config.yaml
hidden_act: "swiglu"
moe_layers: [1, 3, 5, 7]
router_logit_norm: 2.0
head_dim: 64
norm_place: "pre"
qk_norm: false
attn_scale: 0.125
tie_word_embeddings: false
parallel_block: false
max_grad_norm: 1.0
Below are experts of layer 5 (counted from 0) of a mixture-of-experts language model. Rows are named router (the router's row for the expert), gate (a neuron's input weights, with its number), up (a neuron's input weights, with its number) and show model dimensions 0-127. Each number is 500 + 40 x the weight over its row's rms, rounded and kept within 0 to 999. Numbers have three digits each.
After each expert's rows: a language model's description of what the expert responds to. This comes from a sample of Wikipedia text that the model never trained on.

# expert 1
router:477563491542516446494502515565508485500552565483402477471546514538518510489520431503532502498472459520552542492485538511523495515558553513443463536459477492497450540534469470439516584477407571447499444493495548457625464501445600535504493443473564487540504529500502571540499494519481447520525472528511477494428477545465475505488502519460393519477488496521468534499502476445504475550423
gate1:402502466517500497509497460526511499469411449520473515540565509532484478526550424487492523503510568478540542431476552425485519547545501556517530485440505529557430472513516518490491496509551520449499517531526572481457514539536483457572592459480535532479489449510500486506476467441484608523485514471470474571468388473436493504503549532541546443492558518536493546448453499516483429493473
up1:530518488506501493537512519582498506543465566444488552539468466576538529531478575494519486518584459487515499518519567447512492493543483474465562475472530470530602482492561491463450475583454478497488466456494372520514489433564487473553455516502583465474474541489503452574542515502470527554562489503474492476486446566490534412449510507523534439550524453505517543519488508537548527490474
gate2:494494556515469500528495477527534507519500445500458532561553534464489513514572521464514512554523542452468544542486496485526497509397432434515533467502541513481422456552440497525452554554487456458433581560473571467535552455520582523493483512523495499478476447554511579563450462557522502461496467562563444513459566517537498463491471514478514493543555496515457529557446424487513470453476
up2:579465454512505506475532477532525537440484478520514444451521538554508494468458442440515483520506504472545535488428428575502504528524559495496566524477581480471496516523467518450444569535527504427536434432436488505493493498541501515542475534509477527552525456453503548546540517476440398576552467505491514485499519486457523604450499482507545517515494522501429472428528461473429435452512
gate3:475518498522491494540547485539470479454509429451479513497508474569507505553563499483504539453492529502512550530506524520454534492487558462568502483420491466435470476481503538541526459456468483435458535499485576560546365501441501440489483519459502495575549561519528533512432521525529570547518445485445523434420470452511525520563507529471545457515504508525502533500407405520489519505540
up3:522519443527499481481506430509462474498536516589501494485554568573571472541577422517453458565501555444443480503398492440470511482459569505555479454541494538487500532450511564521482511438473498527473482515501516473511525488541518542465517447469543550472564481558497520460514491521524507547519500469511492542566497531503469551544543530561475499485469517559473447461450543458447469378522
Verbs and clause connectors. Auxiliary and linking verbs and subordinators in running prose, such as is, was, would, where, when, and colons after list labels.

# expert 10
router:468513460571465522547572452555447506523486466511474513486561546425544451511519529523392505479546568513500474518490500567529529391488469513540456574420456451538448492455518504525505498492547415506504520556508476503506438451557590484413486496512519507502542534532534479507524512473522474500472532485468492515488440436517554507452500562515559453500493476455498542514555466435511562497531
gate1:471552436539495490517547500526470498401508469493518471483523438414539532561563481456498553449459497478506512523467496535514525469421507465492505561450497514504536501459572499423607583424567497544476521513467486529510524467528493459522510469480503420493517505518505463468459567400469507503459436518470563521453475529450463482502548492453499489505487542554478481507451491415552483461558
up1:513464523536561472543519513474453521471442481506526540604511476503479488486534486442424462529481475480570504490509522531412475598527477528483521455452478512461468507445427481526457448554440444577531505506523561518518516487395468517526454458484541502582508567482538526533555537513474569498613492507529494496529482535543462520511558544530477475500450483538526501533546491446509561484464
gate2:499579569491440528527538506523483517504517535537430464527498519519474519498478581461496494469528542550533484524474501529435491528429464457555475501447341484584551466451495524490475508501407512467558480418435510457471435420501476520522473539544468445491457488454510510434475464487549560467584502534479449475511496555493514490474495504498485469452483465537465511480530442524511541506506
up2:511466520507454538512538525510542518555494473481429500530503503502620508501467448421492508528581491470481477497501425516493515491460498556512520456510434534544412473485526479465508536478517506436442456437472568476480505463470498407469481484573469416441516464488475497488510539491498459520555531551503511495512427502469601574404564513565462474536478481490460491445556479473519478488528
gate3:521495467545503500482498481496485452433475518516485537453587469527503539507501434487510475470472428524561455483448492553531422561499533472528470595512473521515495547569502540491528464515489434531520520515511512475530398505514426505504548484507408528451525485523442477496499483477523495551447603549537547551504515460477492486479525436400477475544522553462498425564507503455476535542578
up3:482545500469561561514464567417458513441534522464538453574466483441472509533453493593505467504510441415544471544462520507533441488510551486469496548508506470484439485542496496447478466405507516453428478472522519486484515477509544477523513518454450498493545508554490508514479551534550561552530498482485407441489501491507540569461475444557525561477494492428509415475529455523483422539494
Sentence-final periods. Periods and closing quote-periods ending sentences or paragraphs, heading markers, table separator rows, and mid-word pieces of long technical words.

# expert 8
router:499546466586473495438501469543492634489511480547455568513468510506529455542554477502441433525441484437529542493531508562457429541549501509459546508461534535502583490470500553544556493440482444467463489527383479541504535562520521467525463447488515490456492420540508533505494541499509541507503536507547564489489511487506478565439473457492533449495501511472478486538534549427495524551492
gate2:507511516528498545488472492495557542543585491479485498556500552570465503490501464493467543488467560436494496511516569493505515567489452580455425517485477575579544545482475551425469539490491542480503444449448494486483484543478410480523558498514424503508502492497529485497409482546418492423530536484514491482472481477508452493449491538407517504549555528552523528556564583504473536476461
up2:545506447554504508484544458577510489494514451437499531500553439454485486537476459524544426486422478524575511564493452526515439539465478537503447465465497507445549462522437494601497496501477569462517486477566519563463570514544516521462503571490490459531493450512416519530541491545474561537518514516514513449564505423517506432536485498418497528549526453554489552474544481458499499483439
gate3:458517460533521518437475450461482509454510559554461491524539517474469535451472534591452503485512432538476436468464507412468454520522477549515417490413458469499518436469480548467506543483502518511477522488505538481476475515459565480516486504476480509575443474579517444549516461518564500501477492508458472424462491502541484506563550506586514491492510492530436528413550405546503524570549
up3:549554494402523475551488473466484520533472473487556448516473449520485564500556492519445510544515508578435483562528516565518452538504506614565501436484514534533513497461514492436551452463518509508436525459510484423534464474485513461539547485483498479403467551525592478529528455547546507496492476457504507512446573559523530494486440527461506523550493479510455450515576520540521458488444
gate4:508552457450486503497500528506498487581572531459550467478508491570462556571527497479447485522428518524513492442446491478478480511549454542488554451538542510518539568524587474402512570506508489533518493542510499520527550514503529503408497457545465453525480462480448487507512457496472558547503488542498454547483497528410532430541542512521526518506621564478486516460496460537520479502404
up4:420478531488539613494404492483539466458473479464419554482539510564461469522490522423517554480494535486531538560430593472543545521541476512561509562501490506503516530466446523526438508436494527515519471526495461503473493519479468469496483593511494491503562500498483506553511573489452531491486420432559422501540463556450520575532470450530501501476501522531430518520553471505509496536481
Breaks before headings, entries. Line breaks before new entries, headings, or after short descriptions like "British actor (1934–2004)", plus word-initial pieces such as ext, Disc.

# expert 15
router:566450563440488519438525528566461448504504463508435540517507477471477589512524466532440495528575482461406468487467496446463477500480565438512480502503536509455459495518456444456492516570428449529505562519535490452480491474543503573534478551464421495497555519470564482548476550542498494513499547460514513514425454562539524494413466442454452479526533486494501523545493427491454504519464
gate1:526500535485590513501490489531474486492512458552494486485523510569536531556518496365468520479503533585473537520477476522531436539494487535518421525518513502486476493505534538479516471475504465526495488475426407468490525466422543501511481449463461450497585514511519486496584451480484534479538494480519449402525488434489482567426484495513432515479519555428490529523507568584426457482534
up1:549490491544473532507542510520492582483451494525497519560484427452478491506517406506488511518504519508545475444497489456531436489487528525473451471495604476413553495508567605471494499479464475466393514544468564469497522489537572470572516480454526550524525410522484549492500473490513454479458506477531507520446468464434493414526482514529504473539464455482564539526549504492498584507440
gate2:512574531444424542579536455502428470520501394528498538490499546503469480428467520454527487488542422468518489540497452503444540518521485472474458493474496485538467541537457551535503483556523501526498487454479369524487553467495499490538483448541494561520457444456485517520422425508439471548525516542602521491505542491462575529484549517468509461562473454475537473532458506540486512470493
up2:502466541493549527541488484502397479393485420460541474509474419512548516487418510552457468478447463486503505522466586446583491576484506559549485456492482547462549556509482430544535477421473467474407527511599454522491500522459554517569464527518547481485532464464479521480487490514530454469490472467503512495481558479474517477467498489497484523495522515472462492508440489537465482499403
gate3:463446487459494473500453484491567576490535479466521515528519435497427494468512493517428517433507458545470490555420547550546508501481481551511480504481482540507531458550498516515498466533473469448475540465527425507484526529451514549449549552467550525499538479419496466527465552535449517410542521546481573488561533483597526488458486495437464581519483520471494473532613487454556443481495
up3:447568567486485508492505469471499460528527460566477461483510395499541498522533527470415518481468432545493442501529472427468500492565503491457528496493508447502505491473472523476474469559513530500413527537492490486451435416531454547534502484549520544443391526436470480520422519490507509562530448525405516469459515507520527561523487528494464478435556455433510494580458520490506489552495
Commas and prepositions. Commas, especially after County or University names and dates, plus in, during, within, including, such as in Monroe County, Pennsylvania.

# expert 42
router:470541473499513451504462492520545531531468485497496576446576545477452507573431497489528553526462506456515474438466482529511543451517526477446420517512530480557492526560426557429493448548534534574539550508504492478506530484512521505564449529531483403519554433507514547473493540549531533454535457459537477563428494463532434484533531500477528489543550490525423552466516527450482558520438
gate1:464500536440473493534496561473489479572514463512481540513497508477493587524489514483474490548513431408507524470476518473474471520517517555507530467474599494579491471450459524511473482477452454559557488443465412484480433450475479504528578487550449457422491494480495542497379528556524472474553454508510474401469541504526493484459441565472506455565496490526474528476472432514500480477456
up1:480465453517485475514514523490485496483504505420465437466569613505514471458504516560502488455485479499486506478509500592532524529500472461521486545477553489602504495506513459463486550469522538494500500468484511497464466600538520495452405492469492568518508520515496506478437511486447452581484429555458503584514493546458490563484525497450535521420453584484538473537483407465453553454464
gate2:522609448491498546523563583497433577477529493513430533544524509518526492445423543482502464523513500510485523505452522477491484464504508468527452517566463496493409426496495504398543514471464530535449529512516493450483406556440463453510483565517440466467505512529578510499486448531481509529452478402456479494473494464539531515484511482443487518507519563503555454552556518492473557527469
up2:427500549468454552549459481427581527499443479517520511496430427524516533534436512480470500533514431504491464527492455540441499446450552466507499548484469473580454567444475491503494533452535466455525477500521488466533511567482569449582489507501482501440484572529431489467564522470471535546452476453494476525488543464436504503447468458442495540495537494435419500505448534440470477493549
gate3:448448486528487539454457519508499536501539463483489534494545555562529461514520524480511425454511529446503551466477530472552503459410477532565486546460459463517493522513525508504546480521531461539504510483527517482481401513486564442498535578493457451450481493503520449517418555479477506537498509543567548504396491404574531518402486483522461500483531404569514482502538564485535483537521
up3:504474543532546512560587485546496525528439519571494491507535466485556505497452502505460507465447540544496513556423501592496493549578508487557482492500489516450421571467532495469485503512493528532447457574495523438539466615511484394540434486483478505468510465470527542447480548467554461445553521450494498477518559526518522475452525537420517549545491528542448542492495539521534487506527
Sentence-opening prepositions, articles. Capitalized openers after a period or line break (In, On, After, By, A), plus table entries like Write-in, Walk-on.

# expert 24
router:501489553514463501558489557501526538518449494414494457523507538499558546485516466594463528564507484487444545482481444526453465424491500463486496474517517502515509453414542478461487514484484469438548509549547519452536514473524481427456458585479507594469477456510442481557468437469482465523518557540487492519501480551547604491591552538470523522552522519554476505525497512555439474569496
gate1:529471479532538467516549478508489525590488525524497563513545602514524505535555472477503527484545449448481554492460420477434533503478577487533436465478550543474522517512509526478516457599475456521541469511477559499484495423465504558390459548451439520461556472487489523518461553470532527557517478451509489517518457494513498474468535444550513474482481482562519542510456460576523503435590
up1:532461456459507494467535587519578571538471488476507527519505573561509497408527528553586448502521461535504569489490444475475507463486546498552548506511466532493534456554552475529495533421488541464443487459449513439474502437474519514399521413528500487505469539505484523537484544482533435417516551589525510535557512474535511516421499501535449482550488535525473494456459531479538521508506
gate2:479544509515529557510461458460572554550462499482453529553399531515514459500443540566534528479473509429441487469581511557499441536459544404527522482471531521516516536539512441490527504512458501425534512549453493523512429452506503488493524465600572438496491610483481436493515526504496518431492521475482481515517509514469460542473458408506528524557443443540482486468467515484473495502516
up2:465499469501482453513542534513509471461477465487591499504490534408524480491464471488502407408492464472443480484515451510470585486484551555492512515449562491498503559486501537444463421496538503436536482430450514501562471495572465503495525540480511485518518529540434495464549509435497424474536545548491547551534434567547524615499546520521481538543550480495460509503471453511478448473552
gate3:602591495525474486497504500526491445485498519518568534431540446483508505490443477473448581406512475476501565435424499445507498507512461519561482476483510461508478468431532578484547478468432430513491533496485494443490524444529446501499468505541510510500520493448466556429507482462488523523549506419472521469492580479523538471554493496533484573428520483501552600544508492557496547504498
up3:446494473509477472470480479487463508443588542501513417533553521535521488488535505577533492552466506507472563561547448543584410502495501517517488442491487489525471471534456492422510566550546496476493490496577458494508510497516447482480507531567478451452513506555478492489503498511543533508586566526440510400463524509503429583516523530598507491466509446433516555549515492455495544453488
List dashes and conjunctions. List-item dashes starting lines, the word "and" joining names or titles, and words like called, named, including.

# expert 6
router:537505409531530468503496532515527474593485507458484519464532480536553530513461465488590599496459526462462456503454439478494519450504458526533488496509463545548477539530556447458502533486499426477482462479482439514513447577504501541507383551538511566532509529555521533434477472550504524496501446460494453506484506474481515541477519484457533603514560482496500509416464499548504478574575
gate4:515530507542534483537586499519504503477516513453468558498549552518494579442526438491526486531525473557432498461499570520487485480506511451507536437492474527548479522588501533512466486464517571451535583473462551473493540458537541482501497512523403604474561449528490611484559500473448473490490529563497501504538531523510491499496542569518542488524505499461436602533477531541452520554479
up4:478506492504500537431531538574507480509510565450516526593474492485523490545526510498466447450520515534523500530553493464434566501552396524490578514559520440516488435487511485444562464470514511488502545504499408525461515512498584541554496482470381477436469482556517485517514504503504509511436452524508495535511491551526540524521451462548495402496516423465513490498411485516505487574465
gate5:559538495522539494572386442566491484461569430520484522484556526533542453445574505486498564476532494543506507500496504468517529525510563527500580509530450543504595444511529496545521443555511477416494511520455435480490540474506502517479482545496477551529493516615474515520498502560462547423476519548459549510477513473529521488485509554501450525502448554505523448491549475529439486513581
up5:501466483512536508493458510531438526449540555441530456466462481485428527526425450543463439541471615485483419488511549580470508524449489497530532563536477511494473517420476491524487553467534466496483510424446474562517456501484490521527518573545466441474542502520583572514545464513559494487434591538453490487518490484499487570498485487488453470499484466470552527525500554497440450458542
gate6:387487450472453480515507549449508486570534531558466466528493454453497503531533511541422506523412536487475534494519465508481504462441524456466500541551499399465471462466490537514563504537491505496528545503530477505522427483537439504529475504405525556514514447492512525530482532521465465545481528484543508507473545564525494459452575501479523509425514405523526603436458563538502491559496
up6:526530504555510451483444530483503504530445506452429519446428501426452402458532514476443445511412448529534518527533519546618486485470479472496503516525532530530480501532574571514493528498477468529518483512490535462472468475461483475493554449548511482459545501500512481529429512477493538519501517528460546547537471447535516505605522473477467610461530472536490445603523493492524503545447
Function words, adverb endings. Articles, auxiliaries and common modifiers in running prose (a, had, has, also, more), plus endings like -ly, -ing, -ated.

# expert 29
router:438551456496505528514435533481536513470461468515502481515501484570470502527510489468491494539476514568437448526532503554508449442527472483463488564507523477423533497418422537496520480484547519566459422472486469507479491478501481473577464421510534551519468436496542578405504554519474568441528465422538544521466477494460459519495538505451477462433523482484430498490512549563463428544539
gate1:593511430457513484494506483480570502551469523574498545548536483537484479463448442449451446516481506506498478450520508455454477474516496506504466493571468530535526506504486407530520576461535500466426470587446508499513561491530587442457444539547520465518542550466455541572485476528466507483535470521537538606525559516563432486513472547509461512444524468549505470474525524485555512462481
up1:547551541530521398474441531498435534487483495590577483485456478499500438494461442474460418470558577479425489471561467506451452471501500455506536498475495498543519528576505433445504453489446527473519441442522496543542537506485545457548527497494564494463520507462406531484568456464545492496483507503529548501443506530519499423469529495597503490510489507496513532416511550521528471484492
gate2:559445450566511483450453450423483422472418542472488517460545550493474487511486499491454485477563529464503565467488482469460476508451553506506446617490539469461527479525472587550512562515545514500517507545490560477564491488522468455478509550476518423544506445541513536512483576497562525455522499472544524509484584573569516511462539492500476442486517458488444467514474558569525492485501
up2:481498450465490539538542554452478456541473467543555456564422459449514439493532512527422578505548499594525494493564504467491455579511461571581512547549549503400487510480481516485465498494513512547512474556413498500468515479546490523566526559530480482458497467522464451509504543570557522527558518475466475451468502531479526413458484451461505447553513516504485440563522512507503491504507
gate3:456526516548454550466518555503456531467522497490492490507467468459462468532528508467526535513451513476540527413478556505447627477501537465458427571511458485498507495424463528522491524439531540477519563501489487460504465443490477546497465435534572555507450526540526483487474483511443429554574476460496561589512462451478464532486578463497518608466479560495542521489456457528487495509477
up3:625534476479502518487527511548456541540472516502531502491521475546505501448487553490468453526544467516460474520472517482485430407533433541532559472562497529474583520518512470542470542482534580528466480490541496463542526479447514489477484493487491589465600493440423476497505535499499466531426507493484532457460510503415464444461474513516544501524543485488507482591448499412534422485539
Word-initial letter pieces. Opening fragments of split words such as rem, f, l, re, st in sports prose, plus codes in table cells.

# expert 5
router:505456464509522481474488519549553495551488472475529478507536548446585461541553510540563504521496459619432475461449554424451457476472520511524489446484518567535575504506478469408501526481463438516545492464502508495586500469518480538464499580465523516482492486520527542582511507523548461475539432546573494483517463548459577512538489477474468563514580551467518515544546469512498496526463
gate1:469475498455470439491482485511434578455501449490480509468521440500539519475450440487446548548526529447515392516497484503505505546502505460463487501522472513570538501485494509513494451456499525560573592525524563462546543515461509504518449473465506578492535475483520489531436516514522531493452496493573475582530455607534539494484518528514565511462537448581486516558543599546488531559483
up1:478498574433448461544456485493558478582452482484462449456536497487503526543504436511539475443526444471489516525506483511502424551518472567431459510492519449558500504484426567536485470557538466525454490468464483488488496479506504493523526537472470499478474462521568502573485535469484489471448617478554401454511579476456543518532522443472470507536491472516442490450529417439473487440483
gate2:539500442420468477448506452444485504506481461524468492551500478454501430467541503419447459552556506483513513609449485421504521506486523428464479501507489467551494532507443564540560485504486513538495507488481489452531495540496533511568500506563547506587529531536576492482487542457547517471502450476503555505487517529533529442444409568581558480552519498423424481493494502557500518525484
up2:552513516437558525479558535498470468494497471495431494481451436574472415450554512531472490463529508537500536544515516434491410532521422539552561437542503490487485517497517544496459508549440448545562480500489489548498498503433539483521520495490528465485472481504437487429504514536539528559524473571461471508496487509454519524502411584481558438476466459423456490568482514537596507507529
gate3:457496487458476557533500530471498488479405482485454449461520467531500541522462490456510453549492499485538474440569510492559495477426517497490488448541518521461494470468495545561527466392539496534585523480576464523474476477486472530467465445422450457465448507450543461451525401533542546475486519497517474460470501587479518495448496472560557562562449517459525540541575461466519487475460
up3:522478488492471510460518556524555498483465458542534609500520511481436529491548446511480502581495506501491484515514516495441505487469518475493476465462540496480537558477489536512526529471447499463465488491467447529556509473484466615434481520571472539509524466496534505462493553508508508375478441478533420506503459491496496538594510543507481468513524522573429437518495451392387496540515
Copula after subject. Forms of be right after a subject in biography openings, such as "(born 1989) is a", plus and, a, and == section markers.

# expert 4
router:479476454469528490503451565437434521526532521428527507494530517484503469475524531506478479561520573480540540497545468557499473473482543556539493455512487442442620443529458554535536503509505487533476517621526541476457476543588507476565575477478457513531480493493511463468544420476468489543464493500438536503468527530538492512466537414503439483533436550536469506517475460537526511535581
gate2:525496526511416476517535457509496485441536481509481443599497489497461499471485439512379478519479516577447519532552433438529504469510470483537483493425526528504493487486523453530553528521438500458578479473542484507522454477472482489519538517507531459488549498486536522593546472532440587477490449529586459542537497491524489533519576494416527506442475518566532482547566488476432547483485
up2:571411497515522572530514451476521446541535472551540431500466400490489561459491595526441481489528479556450565506466574527507452463542575442485480479517559510450519511515524492492542577467498480525534575584515507478496605500468523453490506466420511517460503559476477498526521493490465484504459490534451472471572464481518506540528529506456495486474480451495487460518492458548487472421471
gate3:587508497513493496493520487541532486494568474526430545505518517470469537480556531461417485547445507486490462539548473502564470484521465501477360488455497432498510471512540520557483486557499534513437559479518469423539520491558470515499496514493489484437461510429516481514526434554547593552509477442459481522514501487407509482583532529509437466534556488477533552544508451524496423491544
up3:503477527502476521527554548448500483440487562514528484460467474590494560389565556465438508533453458475448516522482512488541485485541493403468440503490483511503506578509482498556505509487515484418526514527555510541472527503488531533485528505522571526494525503507467509562505494480487455601551509617510548492403494422511489516464479529495490529579521503578517491544466468544494493556446
gate4:472490522423453491529573497491493441511532428480484538454479499523474463506507514573453493511582552512540444501517479465496503507508440424576516504471551519447490482495521482584604473533472559472520551494502516497473440517488543543512513571548481436515550491517554562507500466529519494536619439474596435526499535501527448504516466494436544515492502561481505472486472462452444554533488
up4:537500457509532513504486540515561441442375435475490499500564500419491502506499516501514509567487466504553537505471541525508528524471489558551525487547502471515488488547536545526455460512466414516476506439539479485470553511520402533474523450544469492459451463485450527433484535509468551435497537515418470593504428467458521578483478477503510534484472475528513535587582462495510469466561
Line breaks, word endings. Line breaks ending infobox fields and table rows, plus inner or final pieces of words, like Europe, beetle.

# expert 33
router:512535486506447584463500514523579513494441439520494521523467591564450485503477485454548557467561485467549551542475499446482528551494495530424524507526458530489506564472447537549477463469579495535455520504530578518516447508514512430529503547508555489538429437540517550505556546495467506511467491439503533560490496481494462422556528487492500478550453521568517603489497551434471530523509
gate1:467505504627478477482538499410525522438467485499554562493428487493521518501442518510538560496491484510483503531439546503515552522509575509551502522501505417471607555505454545463473489460449521512568456516535521495515502555454498476523483464554572514488524532500568469491495537529541525541523488491521514553523529594544415462573440521506518538498538520589477496545470474461497459535552
up1:436503522490504497514483580488448409504513529510529542511493505533550524468479502490469440478474488495527523587496451557488461600468540571534516496494536462489485478425468428481519534456484467439532540524528511528575545525496460512539563554465599478522487466449453457447477523484479540438456454569545447571514477494506462479446553534469493534486545522554513536437461502456517548537568
gate2:509496473499435485528507492467427479499479518477487571508497450410521530491504470473543544490529440475546508480507471548493419424480440567471490489527535486556443487526555490451493493501516475485450503455560486455484535615503511431491498478475471441462453505530428494531533496535557508427554542519542486576453519419465504462521490499517496412460426488489511494566439469518468443420468
up2:562496480490556482507495494467449528575465554560509504463456463486545525483531570454495405503414525526458464512510484557490470556526498488589511525494451512461497507549508526525460426531603521589487452492481484570508455522425506489514540513414498534477538489606555477508546494502496439535540464551540520479473521482507549516524478497495501456482536439447528531505454482507555564510438
gate3:477551533471487437418551522513469456493482475420571516555514449506519460552444465503524518533558525497493558499542468487515508553479519490494484528421504557516525508519500574431487445477442463503485538480387436495539418468598454519518528469462494492477545533447495513505501531523478438468529519497488532584480576500532502480484519458568546550538507501578500515496570535504435456461529
up3:449578505469506536548527514438491541464539464428452455473460497469511526552475436567525473504450479446508434497502478562371494534485528508525486469499464539516474487453569522505491425481545518538518525475499593549537466454506544537521570548514490505445513547510482464489471500475492539598525541524547470505491518473401488562512510485503442509465499550491480540562453558523458503520580
Headings and field labels. Section headings, infobox field labels and table header words such as Career, Apps, Description, and N in coordinates.

# expert 7
router:511481555482494503506437540565460489483502523535499522479470504539452530521479499433518507504532572481453465588541484460505490560542491481490556479551413425467506516545466546542558462433550547500474495485553468489481533529580451472498555428567483478488467542500492497463515539493564503595472532462510450507514486523512479503485543430520543510434518424489400494541409489521488490422451
gate1:517466483541518434482557484468533522509460538471578528516458492497539487506645459441507513544462562517518492494492444524502475494469546558555535536532467498472514453544473610517392480457484493470565554574488527456485518524518444465511522535493512429495541571504545419522496502436547493532564491510544505517571448525546557508545461448482480456493492497445506537539524484493487513535475
up1:445500420444524536552513543487513467519496521504474474545475618474443569520467549478419515461543520489517500475506585464543529471448518531515527562437520550472481581485465497402586550461369522489483498511486417473491486524481548492501503481516481477486505491455532510499453488490491482490466517502511526451544459476573503531582516480508452534569532527517534525471515478528444545532454
gate2:495506494441461534498480458568464522559509516541504536525568492481492484482548494457509506536539512554480489464372568488548527454470588467419524535530506493493431531518451525494508501517567547468474522530512506484515565468451472465530521518455492472467586528525599496562469436522518536478509530498523521438484523580590418552479498475501564521511497527488487577492543502548544558468482
up2:484493500520472536545394484508501425496502491488537457454575486430462470528434486510483424482503458389543439396520516541453450450542491455498546483537559467447478478512526448533485531435466499467528487508570511456471426493449595495484478458485467559482398468489473536507458456584482509498473477518507446509472488562497473485459502504567461526495498495484511544544524498482533486498519
gate3:543460593360528523477533503517495485536509475513504510516514491458453459556517447477540505499544578495515516541412526498551505509528487519472442446505434468477557520502473533414478538524535519479508536554501503488506556501536425521455422548549438460463582499552489570517566491482524457521552531472488541525524482460512544503470462507562530467433508582504489520534447479505482492424480
up3:444557508474513451466452483466509532487495468517545454498513581485446440509441495515481504496428449502384490470459438460450546519512511490584497489473566433545429522553496495499433584479499502477490586418485507489525434484493495532524458514558472506508545466475504524431523476498507521461462476527422544543548520492446519521485495525489488544489477561488495501571431420560448503455496
Years and months. Four-digit years, decade endings and month names in dates and chronologies, such as in 1954, the 1980s, November, 2019.

# expert 43
router:490503557522526504432471568483493472524558553527519530456525525465449438502483477491479485519502496521506569551472468490486490428546510548501423584456469476574504512542546491492528428475486566493432529518535466568504552440489513576503454523512531442562469577492461527470507532491440464570540477506408516507491474494512531472528490575458519486493473503507541569483487464581508597565540
gate2:526492451547505524516439484512416504520581475468506503490488446476453568534501551497499552490505538463522502487464487529572605490523473504507546583513479489437474472480508475439577458573487508595512442469500474553432422508459483585541502462510553504486463513599540513572498449486444457512556509466522529518474501435536461516510514579454490480543480498460548508478484538480459477458496
up2:394625582486501521535482494488528494498547417487479539524505496483537497540520442546495554478544515538473575514523459523491568435442519515526489505507496473467520432454473509479497492470478529557495527444435469423472570532496438476492493510593513458528485526461486471528478481463473536554532518484475484528533539571526508510520452462575543491457471542423522422458507508559561478479454
gate3:492508548540489516562578532480478513515485440546530489528528493492473436495470512492479490500511459500441560514546535498569499439477492446494535435567438456482496468598541551533517504408492506432560565445492542532459563500458519492503522489510506427469480495488514532572556477497492515512475475461528423558449429560585519446474442547499481519538533445470449550447482522509509524573483
up3:444469549421543450529469533534543506500487502484473495428477528492556549554541422512518588498533528493530513467593566454505568493512535511456494476506449464510566469499426501530448504500570535489488478479477465565512508479485483515524437511456523493484522478418498612566477500506454446500498465512470500597558504483545485539502519432460449527463466478501452439457457515488527502530415
gate4:481535500476415469523509451501462528471511478479460462499509528457481460509516445513473436502507564448537461468503449487446499581468492472514473568489469528448540484521508487531442516485448492530505512479427559521455509559447481566521525519562461480498550476607578522537528477486455571488561457505426501488462452446539562451501495608479551591507457477474539484507481470485479459566549
up4:459509490474510514451549467551445565456443517470463561506497495557517505440554423528526537513454491517435533480460479483496449563430526451518489510540485446545496570458493474544532502464518575439504451535505413503505476509547538491486440507502509525390456512498441526469543479465452520464466507599433522547502473485534559460519515483513499487556549432451548466476464446481469565478539
Mid-word syllables. Interior word pieces like ic, at, ig, k, as in Pol-ic-y, vo-ic-ing, el-ig-ible, plus City, University, Indian.